Experts of a small language model.
Size: width 384, 59M parameters.
Experts: 64 experts in each of 10 layers, 64 SwiGLU neurons an expert, 4 picks a token, a sigmoid router.
Training: a variant of SOAP for the experts, 515M tokens, 7865 steps.
Below are experts of layer 5 (counted from 0) of a mixture-of-experts language model. Rows are named router (the router's row for the expert), gate (a neuron's input weights, with its number), up (a neuron's input weights, with its number) and show model dimensions 256-319. Each number is 500 + 40 x the weight over its row's rms, rounded and kept within 0 to 999. Numbers have three digits each.
After each expert's rows: a language model's description of what the expert responds to. This comes from a sample of Wikipedia text that the model never trained on.

# expert 22
router:522491455516482477499453464445544490452483492531515520495534500546477410494485530490446432497464505538495598552408527450512560549529488475543489495470448449467518554470476553560544491562446504
gate0:531520540481472506456498469495481527521513534568444482454559526461527487475532599596546514451518429480459487508562502466503510553516448389590457426508481477560476549475497461584423500517466472
up0:551455458497556563488502489472509506498463479417502485532468527502537555505524443513485459474465551485536490521407477493478521523474590500456452516464484548512420551458524524454500484503459517
gate1:500526470562460476477484574445472557510513477526506518550524495412512534531464497508479482497467486534556569561447604489500621533500440491542529491475496405611453543479469463553603545517482475
up1:450483525450560544531451478540486490481501535475558530530424529578502450482523454472515531487497492481462397467538411468469401484472512503481489508540543507469518509495529493479499478525509559
What it handles: Capital letters and pieces of brand names, acronyms and proper nouns in tables and lists on games, sports, music: IGN, ESPN, GBR.

# expert 6
router:456463505430445523430480469504526498516479534459552521489437510468496517488442536524449518472490489461450504527481573507452405502476497503494504423460474484564445573552550513473523506463535465
gate0:528473455481479498479538482434579443480511511469490516415492500499474511455517481479498445449501429502426501533482580486474493490535604425536466466566531511438548517515505567506516521479553458
up0:560494471546527530475545502427559497469456522434498468488492533472529510552420504420482532431534501521489452466495536526484463470535548526521526430588478457531481506482460485461534567447548453
gate1:500542590475552447495506494534543512533501468525479491534447504550507481543563518518511485425490506467479507560438437492534410463496464504498462485532400453497424476549517440467458570560474401
up1:547542518523542453453546498574507467467521497410539525491531555427460529473445488504453497480586495531528496482440534491451485452560428448450527531484501428499509514445504495443485526497558530
What it handles: Apostrophes and possessive marks, plus closing pieces of split words, e.g. Christ's, Mar-que-ss, some-time, any-thing.

# expert 27
router:501437508454456431468437568450479442536472437469562508477508555566486513507478550531445501469513508533570553471502477542484376479581501558571463460490476441550470496426510440539491482573482498
gate5:498557508467493524465513577505507490550511563538507462565465529584452515562516573558536475565484503493531510399540473506506524474506535499527447506474528457466449493527432480481431558396478471
up5:542451523495509472498487493486516549524482492513497528479444411491520452473493485572485446414507493516585513584528455504494524557532472518449497545565405458513487499566503467562581507529471523
gate6:465512493521517487510521502463550472499399495483447520553545543469576529523464461536542545528567486501466530531505445502460461475497491518538542513600461440577483546432471420556440393488506516
up6:491476455593502546490514497493449481500521568535467545449457505508474496448496467489423521408388474494515444494500541433545554505464521537486511493485544588472502509474511572434457516537506491
What it handles: Quotation marks, commas, articles and pronouns in quoted or conversational prose, plus dashes, colons and URL slashes, such as you, how, the.

# expert 8
router:472477475464520511402499538536506515497469523445529512487451540538504399491499509519520545513498457463394490449514482464519489505536501473497454481457454519475479513511548509496468551455438420
gate0:516494511533611447528503454390538519508535488495461505556486525454611504574507592466493519566534527460443491541461467438463511606464450496491466510526439483488471545392505484460455519419474474
up0:463460550469570486532437465503500532516512491492541520487516516492521450468509508499531529501531469488502484504473485571546527444458454463580510414533505579478444467466515469425391576545464494
gate1:541508536488479520510555386543512552500437553536472502483480471471500503512494505512493465445469488510544534591510502448490585425542508516592528491466486528450515472513584546470459484460511530
up1:467426516507483481502506535529529501474487571518540478426536512454511390524513416535435508516496419535464500532524442524455538472503517508488448551521462488480512390512584492438511498517474589
What it handles: Middle word pieces like us-ual, men-ti-on, Bombard-ment, plus medal, place and Total in sports result tables.

# expert 55
router:495389464517448513420454489502509419507495494535518455505488451507525511518525477488521512538489478498532512433461565491492559592530451552438477463478507453448439525546519476479494444517530540
gate4:587512527464539505523495525531536487509448454547475433453440475533484540444511505493554460518528485480455458425528499566510524561515482538425507507545439512479495502556491484418486540563529498
up4:426455510474501500536539466436462491509517576436532582520541542439499508513510492473443542534491536531578542566462540455532498507494497385579505575479506476545517484456488514570511456452464502
gate5:477502527495502445444509481579490506496519476516474592475498494514512570498498529534498490537464561412496527452486550508485516519525535482473506466511490530547497463487519541568492436472517495
up5:500556471526502566546583552483470497528465432535468446497520563482505408405598495504488483494508452523496499519500486551511507528451477513487500559474497472487506505492577504479513487517460486
What it handles: Line and paragraph breaks, section heading equals signs, sentence-final periods, and infobox labels like Personal, Born, Died, See.

# expert 50
router:472489446559498492478433498455458522446515467510481607522563441564471365473500522539517408506446542544484524482423512401630474508507511493550460440411540491456506504541437517493514518572433491
gate0:453466520560442562531559455539526465503518492572458523565501537519517418541465583505451566481390457398528493518498556498543510448521518528544456539457499476506486537511481522594469498532490517
up0:554416508525526522554504470563538494510544480496520592512518446504482501526572437543507490473449471477488484511523491510470505485488477469525473423522509486540547539531441537598466408513490448
gate1:476453475524471511518456520538435539500489424539459462513536531512491435500542454476505471522457559542460437476467488493480509534572569436538561522474441481454526503448531504546493583603504516
up1:505520528457517526461498399544558514507456580490492486486452482538498527493447480502548532494553449485559494479470436530521520469486460531498449488549506473516486536559462500480484399392463467
What it handles: Syllable pieces of Japanese and Chinese names and places, such as Toshi-hi-ro, Fujin-omi-ya, Toshi-ma, plus the words Japan, China, Tokyo.

# expert 45
router:485465466496459557497468456431484530514480494549560569526556472540519458459543483473453450541525513560491595523425553557536522535540483419555469478410450440458530538458481465566493525485466472
gate0:486520487531496494452505522532501475529476533535566549531495492437498585521479450513437474435487477531492508462464544455526500557451446493572494502506495505451449489499516470466501520537471526
up0:511439511535475464526521532507493521551524421480456438503548483520434419538500593523548516447540476525452455483432564522494467430525565537442533418454454437549530559458439490561500470530487475
gate1:495454519512498378563384499471489456480509524453558569530498537479515475500516493515461532472517509482536466479464490484477515546511537523481534485506561502458513603496513561526569518431412572
up1:522430525492573484545529550446452514442532469465526554505509553485589502472529518558462485508563515537502358483500457460529462482509532495436463462559475499468513515494426543485561500468516480
What it handles: Consonant-cluster pieces inside longer English words, such as fe-der-ation, po-ten-tially, vul-ner-able, democ-rat-ic, desc-rib-es.

# expert 14
router:439475447459538568449500476492486543457519445569493533501500533555534515532549551541427489517512498496433524512461521546506532444477448457518434467458526494422474479489574511563510551475495504
gate0:481515533453507554462439550486514456422480505503510461443488500472570479525584476558552513542460500453460409472529569607487509544483553492470430488457430484491521456468571458497545500522491451
up0:520481481454493462518499520521441543525568519416535535499473537495486502472531442571571524527470471480492525489441495504531488571498471488496529471398510511527476526506537561542572501475403504
gate1:466504520492466476570501492446555508499464457459505526497535448496500459494578490479485475529466535461440420463539462477531528532491440560499527498494539548494464510533471457569498530535478524
up1:495489542439540443446459498489551458502511518564544421475480540478496510476524454475512448489529613481484597473543417546511487462490444502484453486595501435506512508485503486511486478511504528
What it handles: Middle syllables of foreign place and person names, such as Bot-o-șani, Var-ga-s, Bud-ape-st, plus football squad codes like DF.

# expert 42
router:435501497539486515485432547521496453495504507534489512529530535583493442520467538503509472430442403437551468497471494515556495458587511457506504461543499455501521462483533457483511488531512472
gate4:491513483457512529469486499463517459415444449498440496430560449483518566446466498418512485435572444458547477493561461430511518584498542530559478507501447529474483466436469504451503477580447564
up4:557515511482551491506452482526506496492484550468491502613572512496523486529570524523542628515553479492494552417527472519477541458481525492542487507483461476531472443459465410461443496586503541
gate5:574451461504478482497454539548489471569494515468454546559430551497491531460545537466511506485465450492439514489523501498532443492577440476545460486571520435524452496507460478576494470461584510
up5:472512504531514555393463561493524480481461538492512491565548508525449569493480582460517536527455505575589527443471495477491490468556519558480537433480526507508408435429459456454408440472497513
What it handles: Subject and possessive pronouns in biographies (he, his, she, it) and the first equals sign of a section heading.

# expert 40
router:508486460518428481491556531454491505536415444465502549463461476485488503475433503500514474485508497497534484486438542484482463541571480444498556521458490445551507562454504485445526525488535397
gate7:511506416559394480507549557553521486491495508538524449506479486512463456499511465426498471441529552523552517507478432515528508520453472505435476533491498485505459469503587541438553570426459440
up7:502468503458518496437511505519476496480498487558555445501474506546446442476484456624543563532539434541454543474511496475478533530576498476489487548487536506498442506469439607526471433579532453
gate8:488548521544510497547471527541475579487461440563530552489521472452507481495472549540546489555518473487515469439522544446600486487507423522447381471548557521418552508599523507480531475470455523
up8:528513491483495513550468435456605436468500502398433447563482524549468431534523486485532512481452522568485521539487520476481486521529600499571562537481486542499502530393471505451510452515497472
What it handles: Word-final suffixes completing nouns and adjectives such as -ation, -ism, -al, -ity, -ance, mostly in history, politics and government text.

# expert 47
router:486435462444564466425470477487504501549448455488510504474444477550491458548460565532423477474487512555446548541460537488473533510516496436525542524531407462507431574444539542585526483511485515
gate0:469565518558518464557448456478524524523516496401512555485461494478458583444516521434495447547503508496489501451492510486480486536505513409535518547463552490393461517552527510499527559491519483
up0:506472413487513481487410496476576463530479488483465398483540505568604429542477532545447452483487533497546506489532490564506506463542438513430521539505507495482517500499509465506519458471485476
gate1:563433520495535504549382413517482515454458478575459498513508468548473514517553521572482580431489525515418527466544477544538531548497515477491543534581513499454511500501525454554552469492472482
up1:508476489496462579549498472481485499476566470520509438531448516490550498494455452494528487449486493510484507458459494524496499544519538504504497577477525541568486565480472495532465528522478505
What it handles: Pieces inside place, team and personal names, often after South, North, St, Man, such as Bull-do-gs, Hong Kong, -wood, -burg.

# expert 28
router:465445492500489488466445541535469498449503581486491551465486530612466548453520543443498502418429508533513500500527488479479470464493497602526454506496438475505491479533535560448508477475482520
gate0:463459490523488498475472483451550456534535510443459459490500420527470617541512473484475485418494491443478517514527491474536563505504541498589515524507461483480500488522475486495446455403473595
up0:480441504495513411523451519487516593465564537522604543529488466483504484497546489555505522555508527462525487511457547587551516559456409493484518477496496481493480465514492461497548516483498437
gate1:536530533537449452529454496555480468541514531490488547489503537483452492536506502518537473508531523547587531501494544476467505461539487528543470525478466446524550496569523498530556485587498458
up1:471436552480595485467533454515480476511504429538510471534517447465519493467537502506464478454422488478460513457547469520555491500444487460446520452558539550484441519513423523506466515497496609
What it handles: Short inner word pieces after an initial capital or hyphen, like H-on-ours, Ch-r, R-adio, plus hyphens, pipes and year ranges in tables.

# expert 17
router:450502525436458497480496471473487460556416522488506459495448473449433454428491516450491578484483505571459515495527486528477451485556488491494447463468458447539552448531478538437508510485452534
gate0:435525520486446463535485531493457493512410443425502480510426503560433494504554549457510544501469540529525452479540493532597524462459485498479499595457457559505556482512457565486484489491487518
up0:544475575489494581491478552544510488509483529515523474517548497490497489491595434527502489451480520434401494466592549501429594536518492480513480453518495495479511537464472502517514520453543460
gate1:469532513493466500538496509486471507453448461490443446416536518516485446523461424495533543520480496521518513477543428455480465549453511513531534501462509459560466467488495453464549473401511570
up1:431467565455492483464482499474450504438585469484571540484420504528528510533494505529502481563496545506492555479492502520468435500552484517417594537532462455471527513410475499479509432532457510
What it handles: Middle or final word pieces in ordinary prose after a partial stem, such as cl-one, introd-uc-ing, dipl-oma-ts, main-ten-ance.

# expert 58
router:534480488439483467476516530540534519390430559466605532509517542537516443485515492543444547507502513430480566480458532492489460571495455474502548484474473409525424552504457427542486593525478428
gate0:530505409517468489532516537514506450439490538469466465390550511478499559491494408553478493511454582485490528457464409510466530569541572481514540512458472467400512456489439494547499502505579509
up0:526429565511583489446497541416529505455527526525492541505450547532513482513500498403440456466525504550447408561468571487597536423505495544534493460528524526506502495455424448453585502486543468
gate1:554511429474515489521472550443461472387495542526513482470493542449493486558530515555517600532566457493489476530505506520503485559490472502514530476550520445471424571467481458507543517509483551
up1:509460462485485616468519480520500469460482454581493516497539547436543536533513513512460472476488501442499531577507504478520581554573444537443486467431535512423485538482495509533523510521550465
What it handles: Possessive apostrophes as in Attorney's or Critics', and mid- or end-word pieces like -ical, -able, -end, -ular, plus School and Park.

# expert 31
router:477418498549449456458499520491520448460501498474519477520539444538516430556563526475447553520520491558403484496486550445470474493500481553526454463459446488505484447575466481517512554492445540
gate4:499528500490458445580543440517526467498489565518485494548422447548498543469511434513498477521493486500482441513543604471446537500482482467487539518565538511403519448505502533506493497481486383
up4:544406511506518464500524404508488483482510543458506510486450463515459528474482508472440484508535527542474452456579548473417577491467488536476462455584545476430536473489544507501514442498512438
gate5:454481515519518459507488444511514554505530503464497508544478523535510494572418540458456495476537507472466585481513447464490535481517465545495496443543523512449512480594580489422469494539475455
up5:436515524456528492501494530415470569496519501517513449466527514482506472523511474531439400533528513504485488411536472446512447530517528509518503511477458476527547569459518453478519411514561468
What it handles: Closing parentheses and closing quotation marks after titles or nicknames, plus words like name, album, song and closing braces.

# expert 24
router:494489490526499509468525479550513524399500506589502497446470504525499559516501456523575563544445495458538510415461513449528498515466431513502451517501493449483482526522491446489464555458524492
gate7:504562507480482447470520561435509516515483522524511414554436476530480472527541501479563524470503539468529593523520473458480489527551460494539516584508534457533483525517452484468587436462465492
up7:504509501480469527495465496517578531509531488496529542531497477593470408467491600547538537463471505564498503476546466518469488478451513534467507495432551479513481499428499489467566503520465441
gate8:551549537439489479493452535494463489534450488508518497456440532435488575463509425520542485497483414500568470561488487413464449480464516500513526577540462560485545530497456532464507480564508494
up8:507512547422476478416506521486461588492447441532605618492488484449538499477513516501569499569486448506560445610519565554460531441505444477493445500566475468513557465382509528441503487583481484
What it handles: Pipes, equals signs, colons and field labels in infoboxes and tables, e.g. Genus, Country, Species, Coordinates.

# expert 29
router:451505507506513476482513518485501521420523562557494495456462537559546536488556542491512502498491522552488493386477491543495477553487475486506461510505532462459495495478531538492497576467460433
gate0:508438550484498500428478548491495527434497507464406477444539497524556512445552491561454533495531469512490427495498523526531479519449486476512533476471495502499456395520535443521502506512473504
up0:474520471519489532525581478500525515528516473542594487507483437477432485503464491491578471495516490500467567518471518527514526446521551528444526528505443516438518572471491620508502518530482513
gate1:501505443463507527543510439411516463494474480451504569464573536511581491449540515535510536434512547521525429575510451463476485460498448519497509431615558454526518499493566468445442504479557481
up1:473431563455481531504503507523472451502534490531482524516473517549490495516501509494531449478498561475428493453475564550478553556500502485449502489469599461402519479567478518438473458526524452
What it handles: Plural s and field words in place infoboxes before a colon, such as Area codes, Highways, FIPS code, plus coordinate digits.

# expert 2
router:520473526462502430484420425443450502462463486493498598429521488618466482465490449517498511519446544473534509514455520489524492476526539536502500488500462463503492502514480455537510527465439485
gate5:416497506577466511475514408478488473501442521445472510501574536595414529488472497513496434509442471502501404474434512546497502498436536481509525484474393557511437469503482482499480601538471533
up5:507457473440512507496477519427484514492459497507515531455435513466569540481532495481455568544544494513470501508506496536531502499554490531514489582511526465483575500523559509480513434521468527
gate6:503483461468391511484461560487581522498457412509494553524544463542441472484523480467535528510533520537481480483519449530445466442442489489465457435521438511543435495527462459484562568497485499
up6:472529493465472450487536536487559531468446454557534543529500478477434437505532499451531435441527560543409483539519434507512484539422473483516413479535461493591425460461534424449507510457420539
What it handles: Inner and final word pieces after hyphens, dashes, brackets or slashes, and table-divider dashes, such as dis-ast-rous, self-port-rait, previ-ously, man-ually.

# expert 11
router:471448534493502468470451456479447451486490528535491565474474450568486491524559443525510592506526478550543519508461576447489488540467435525488496493544530486456473512512558508470483570510443479
gate0:489471557443565489492478474508542449534562551466530548496513523513450489496532461531498585495525465552521445512551472480444554484475457462444605515461466497466473525509502551539526547493469499
up0:497469468446462491519521533490523536470405579517416467530490457525534516539473468484514419525508500400519506505477511481499511475541546489521470472551459500501486508436490422476488477500511507
gate1:481520480459591490465435548481543500497439484563572533507497460550500505529526502520466475473488515480510539506474527554503601432458547523501504465507472492522439486450541533537464538472418483
up1:516459532559499543562451503460500506517498504517491439530461546462520551521537501463527500557492435554508478552507586434550455480479460473545448535451563547550576483533535573472483560464540556
What it handles: Headings and infobox or table field words at line starts, such as Seeds, Personal information, See also, Medalists, Apps, Date.

# expert 49
router:461500444514559490445517423488484449502476513477528472525538523470426535384464430476468511493495492458479509476480485433543484509559505437555458418334511506496491514497516468450502571533530521
gate0:484507528464438480467437503455526513484521496459532457529497543555442553474463499471466505572550464433495478559446479474586563546579542458547468484521608376529499501422553536489442502486495507
up0:458498391511540505476469472493515447499522574480479511484507547397533457494498544502531507406457505622549568457502512509470458489455474536491480570500389524543496496487506445508504475476485520
gate1:530504560474510555477554514592591477503523493434502509549494485544465511496426386460439546457492503571505501477484521547508488437439436499539488561511515487524463467534486497483541500542511465
up1:462505453483475463462491520452428478656538489465530475587472560458507496465482477493501513538531473506573469471524505500438541532475485475499519487506470543537545464489537497465477533538495534
What it handles: Inner pieces of Romance-looking names and words, often double letters like ll, ss, tt, e.g. Vassa-ll-o, Mulla-ll-y, Gene-va.

# expert 56
router:469472471533518528394515387498529539487493473522465498499543499512452590532501559515442457491505523515531559516447554551469508564509446476484539502475509462516516531478482543480480505520510483
gate0:481465404503502491535493501573566480517462531506523474506489514517524581511572404529466502518469500547528557520531489457506500515552481450502517532451462443553511522517475441609486472504452510
up0:487538543500413469542544491528514518460569493504525496511449534513513469528546525452490505461539527575415581497559436460523535487515513500527525487542463512492485471505584521516533537532491513
gate1:538514446518568478477483455463563526491569549515525521507494412548517469462488446522475491512481479484524586559465407501487498511507507536497544526472491460500478501509465553488511518469427448
up1:516462463457511516568504452534481565503422496435578533515472485487495449494606545485426494497460488363526428511478530521517511449522437557433451465555534504498451509452607470579504518465519480
What it handles: Word pieces inside club, country and proper names in football and history texts, such as Gal-ata-saray, R-uss-ian, Dum-bar-ton, plus DF and FW.

# expert 12
router:452476501468477482451498535460439454514429498523421503533475548526482442478506522435433524471510425511556476519440572572488477498546492530564484520486466496475484530507457497525406464496509472
gate4:500432461495504487478471549495445427522503498511499469537511546510507485396558432533533535493517461483513506468489435487438461548533481409563574483487548421427512466482452501494561444449550487
up4:495475480396413513489502571491537549507415479486565557431524444519512475462541455421496491509469532519490535492537508437572483476481594539486437541508528496549543566528520490537482478521548505
gate5:534504474566440529495505535500482441520412494467464513513482541473517457557503485509449530484555430459484416472480515502454435447491499520523533570495461446512460499562466523467603485532482411
up5:554567497508541509555474519478517519498577419523497497472556508550449548525497472473484461488504508522440576472449432502525544490532513461467472520497546448454495516484558530479474484497539487
What it handles: Measurement units and percent signs after numbers (kg, cm, %, mm), plus final pieces of names in tables, e.g. Earnhard-t.

# expert 38
router:513437448441496460448448550473529480541508469482619538452490458507480540549528531533475480451476463505493503511478528491520527463493525547471477426523492492471481496530501545473529451485444497
gate7:521528480511553560485459489474502487548522506479541540484528518491475480509495510512504443556462560519483484480524528487566452551438524451438498461518514558423524485555471522583544451477508501
up7:472513492421499458506541561540554457503471458558451470533545546476503460523530548539430524527487490477506501481597546487541485538468527565502521411421425527499481505495468447469478551495420510
gate8:437534452504504439508504529547479539452445539451509446499513448540536488482460545417479529451448536533468478438445495455428488530543541515435452529567526480466519448489514442499513515532496495
up8:443565530541415516465473505514440492581529555513494463496464474468399545554516476531483472491567495430495500498415441499522522606487509575477526553442482510512461506474583547506457476466480522
What it handles: Coordinating and linking words joining clauses or names, mostly and, but, or, which, however, although, including, plus commas.

# expert 1
router:475492508462485498434443445468450491505497526527493460462491484600448528516635579512485476461430504525559523523488528519533504467476508545558471493501496512516507434527511536462506466482443485
gate0:483512493449497520469519485547416520456541470521531488515467475578503531485581499455427428518461499499502555448475515526480515442513500518404447588556433493429445478533460552500600503496546488
up0:495494463501498581445498527496462538510531404505457515466550488568482435458525481475445503476454520481492528487499466496499517470487497463481498546523473528484547473530491499484553515511519534
gate1:437547468562455467407484482452447493498480541468472531492499506465478472487473550516503383425562491447478494496591506548488501473536494486557509505518506533449553550480526572494483421474477465
up1:525519537462502479565480456511500516518478468577500496551512536443486468525424430437491590508468494548535529541456477519476514495497523482502468503438483459456483531500456511527532551474498516
What it handles: Short entries inside pipe or semicolon tables such as dashes, zeros, percentages, ±, Yes, Nominated, LINEAR, plus some ordinary words in prose.

# expert 10
router:470479500532504428518461493436541481497516446445502501473419454520490517535530477547448505498513541526487553480470605531496455425529480494491540518492439447473420440480532522442474563476443404
gate5:556442481484532489522547489497509500460512501504437523488525483428448559509499552494471472497528483494474573490486544497501507522448512531458494547537395481451445498543487508491503534478468495
up5:466567554419485502405516500544495522515515521505562528483445543480524535497476570487543507529587533483484547566532469526476495529535473464546401505442550434532495490522500485442452519566483567
gate6:514550472520518499461479477556544463571531525451511551516563454566402569519458527486499437434529517539447506538466491475495506488484537489568516541491464501491501531463536460452479494502566411
up6:494424546460526570518546513512466481499445527579498507530568580461541463497506489501490541489473458445504480506533434495501541623491520512496434505502527532523538534494415538544561459481484512
What it handles: Word right after the, usually the noun or modifier of a definite phrase: same, latter, first, event, Netherlands, 1970s.

# expert 15
router:473503503448473533472465450490475520467389540480554437507505511485518523519452430484478513508515490518455497496520472417507430525559468423494441418514451458497523499531491481474523544544440473
gate0:448470464526478530473531490521507510560544570499492502509525427486534526472499438456538491560552506456453525572490489533570470458576534469567545510481436459471470488484490488504436532561475415
up0:484525527537497498475468565502540490509477508433527509568555478516464443465457447472501454539508504514504522473512577546497469465544439554493518482522482467450528564458500542481483509465464501
gate1:462520450542517527519494537501538488452519469433543480441506454526530541562558518548542474493474531572462448568519532492515500511546410499506522475540495580537531496501483527479503590491461511
up1:523536484498458502516515514481564509471492473465499505563572514487551455530499472474495475417532400522466539526563551520491518418406408479517537453538469447467444558549433449552487581490459571
What it handles: Middle word pieces of Latin-derived verbs and nouns after prefixes like det-, comp-, con-, such as detract, deterred, cancelled, concentration.

# expert 36
router:519487459518495530448501467480504481529505555436510489557497469569419468513497500501472479519508476496537526448503543538460484496528497526498438507481510471417502457495564482509440502520516499
gate4:422468492562487523525479523498499498478520517542545536482464453468415510567496517592521563514518542586528493426492513502416489566477514522404505544583526545444489509477466604526401463513450468
up4:487451493538468517538517508517465445464458534544457513490512471435482502493522527497513543504447480501521596535484560487477465532532514501521493478595587506447464498536546468506399508431534506
gate5:528462429470449468471440517489520421508443478532503547554468550471500492491540547517449484510541532437468558487482506492475522510553463433536540501479501438449495516521482583486470471535519548
up5:477494469549532477498539576495506487454538487488570483540462480485530529504516484503480451535489530512502535477547512525601484522508539511520554578499492503529547518471462476476505516517445451
What it handles: Newline tokens ending table rows, list items, headings and infobox lines, plus list markers like Succeeded and bullets.

# expert 46
router:540430506425506493478489422519391529447456545465522576410518559484495449455495467519507567464429451456471466403485471482465499462564460468441442405465456465488513528518434421489480511426474422
gate0:520444474506505578537534461532532500449510596500510512519528471509468494514512486502552536465449543454478493505524476453469517553570508472454500467466556520480573553462466516488477524452464543
up0:525433516531470465517514476468529576506474547513470473522517421462455472513477464529518425462531480484564479492490559505490471522516478496462465533520603496471470523439451499513460464440503469
gate1:440438570456473526474497452512458516537449512494433502514538477480464491562511501510498440541521489519549454522497566496557456489494458450477528486433510535551448453407550496496528461473490505
up1:571489442425520460513467515562394561454551483511485433501584466515559518539516567459516558530509515498426461417491528532430512495507472458515485526429564504509515496520432558499472497512552577
What it handles: Ordinal and quantifier words like first, second, third, final, all, only, later, often in first-class, first pressing, debut phrasing.

# expert 33
router:455465508489486487455476472515491496451495489532515497408481522598536493548521483521516551493507492489493514435518566473532526559535460536521451529484499456480518512484538495454456590468425446
gate0:426455548503515493489430482507488589480517437522565484455511486526431466584430506514471503508504543491483446394574561516490532501438466492617514519398515505488478498559439463493473569522468478
up0:414451572453467455512524533524514575478519433520526500460487510457479422556457504512552504491487524546480481435509556508530550527410460477526480549414494494471467488596572474506509548477465467
gate1:452556455524501527448540382540518421526432493497545457440505529502473461476563552514541497420538557444564509483520558427576518545473466491550491492462519511535492481457511476449473454500478485
up1:553462548522553500551546531488510576475481509504463522542591511572528483448492456408489485411476466505565431499508504624511486487486486550564495530523475567513472467519536567499460538511519473
What it handles: The -ed ending and field words in infobox labels and passive verbs, such as Recorded:, Maintained by:, built, released, Density, Time zone.

# expert 20
router:477485494442487487504524515467545507426495542477545508545501577509487508464553461464475515483533423532510496454491568524550487496613428526540505514499417474473508528574514505467496470459471391
gate4:450580483551487496479541519500508468463532470493465495531530497550460525483467462539483462483525476552456448490459457508601522536486503463510464435505426522539526547446513520548506489529526464
up4:540594539475499537453480408460449488514480526480513509496509493515444435483468534491493577533469506551490509476533513509486458458504533480531479525509584516396411387555485477526491514553460546
gate5:500567481584498437509532486523514450486480494401557458561483551475486454445453502516498548478471509474467511547481489500546525435465490517482496516500480567538475492518520452556479520547459504
up5:516493514525562462519415513534506538512564488502439518489528481552485545501472461495494497519481526566639485483461486472491518502404480407516521526465456480443513568495541466453474510486475557
What it handles: Pipe characters separating cells in Wikipedia tables of matches, tournaments and results, plus semicolons in flattened stats rows.

# expert 23
router:478509516515416508479456476513507468425466506510547530514522496496503494431473543454457476445523484494473512509491542513490496467538419531617458496468512405508459482518510482467445499491523452
gate0:507527480416538487519563514523557524468490530502567507460445519444567598528467473479447542597457519447500524429569501473529482448519443563453472460486473499542517489477535478495493501478474433
up0:483478492457520484474538531557489474465545462516596457502501411395510518479536468489500455511562507499497473449510504447534381483500427498499424478462462511503477514536523522386481516447531473
gate1:462464562416572484546511492455503572547530480429485451548443539463446494439510518455569547583481481493513488526480467503467484461583510483451467512534516532519459527469474506415500497526535547
up1:430498532492433558559479511440520506487505474524486508470486433530439517490459517545539504452506516478506493454445510534514525498434521522477514441509508536538555461510519524496538503594503462
What it handles: Nouns and as in biographies after his or her, such as father, son, life, role, debut, and played as a goalkeeper.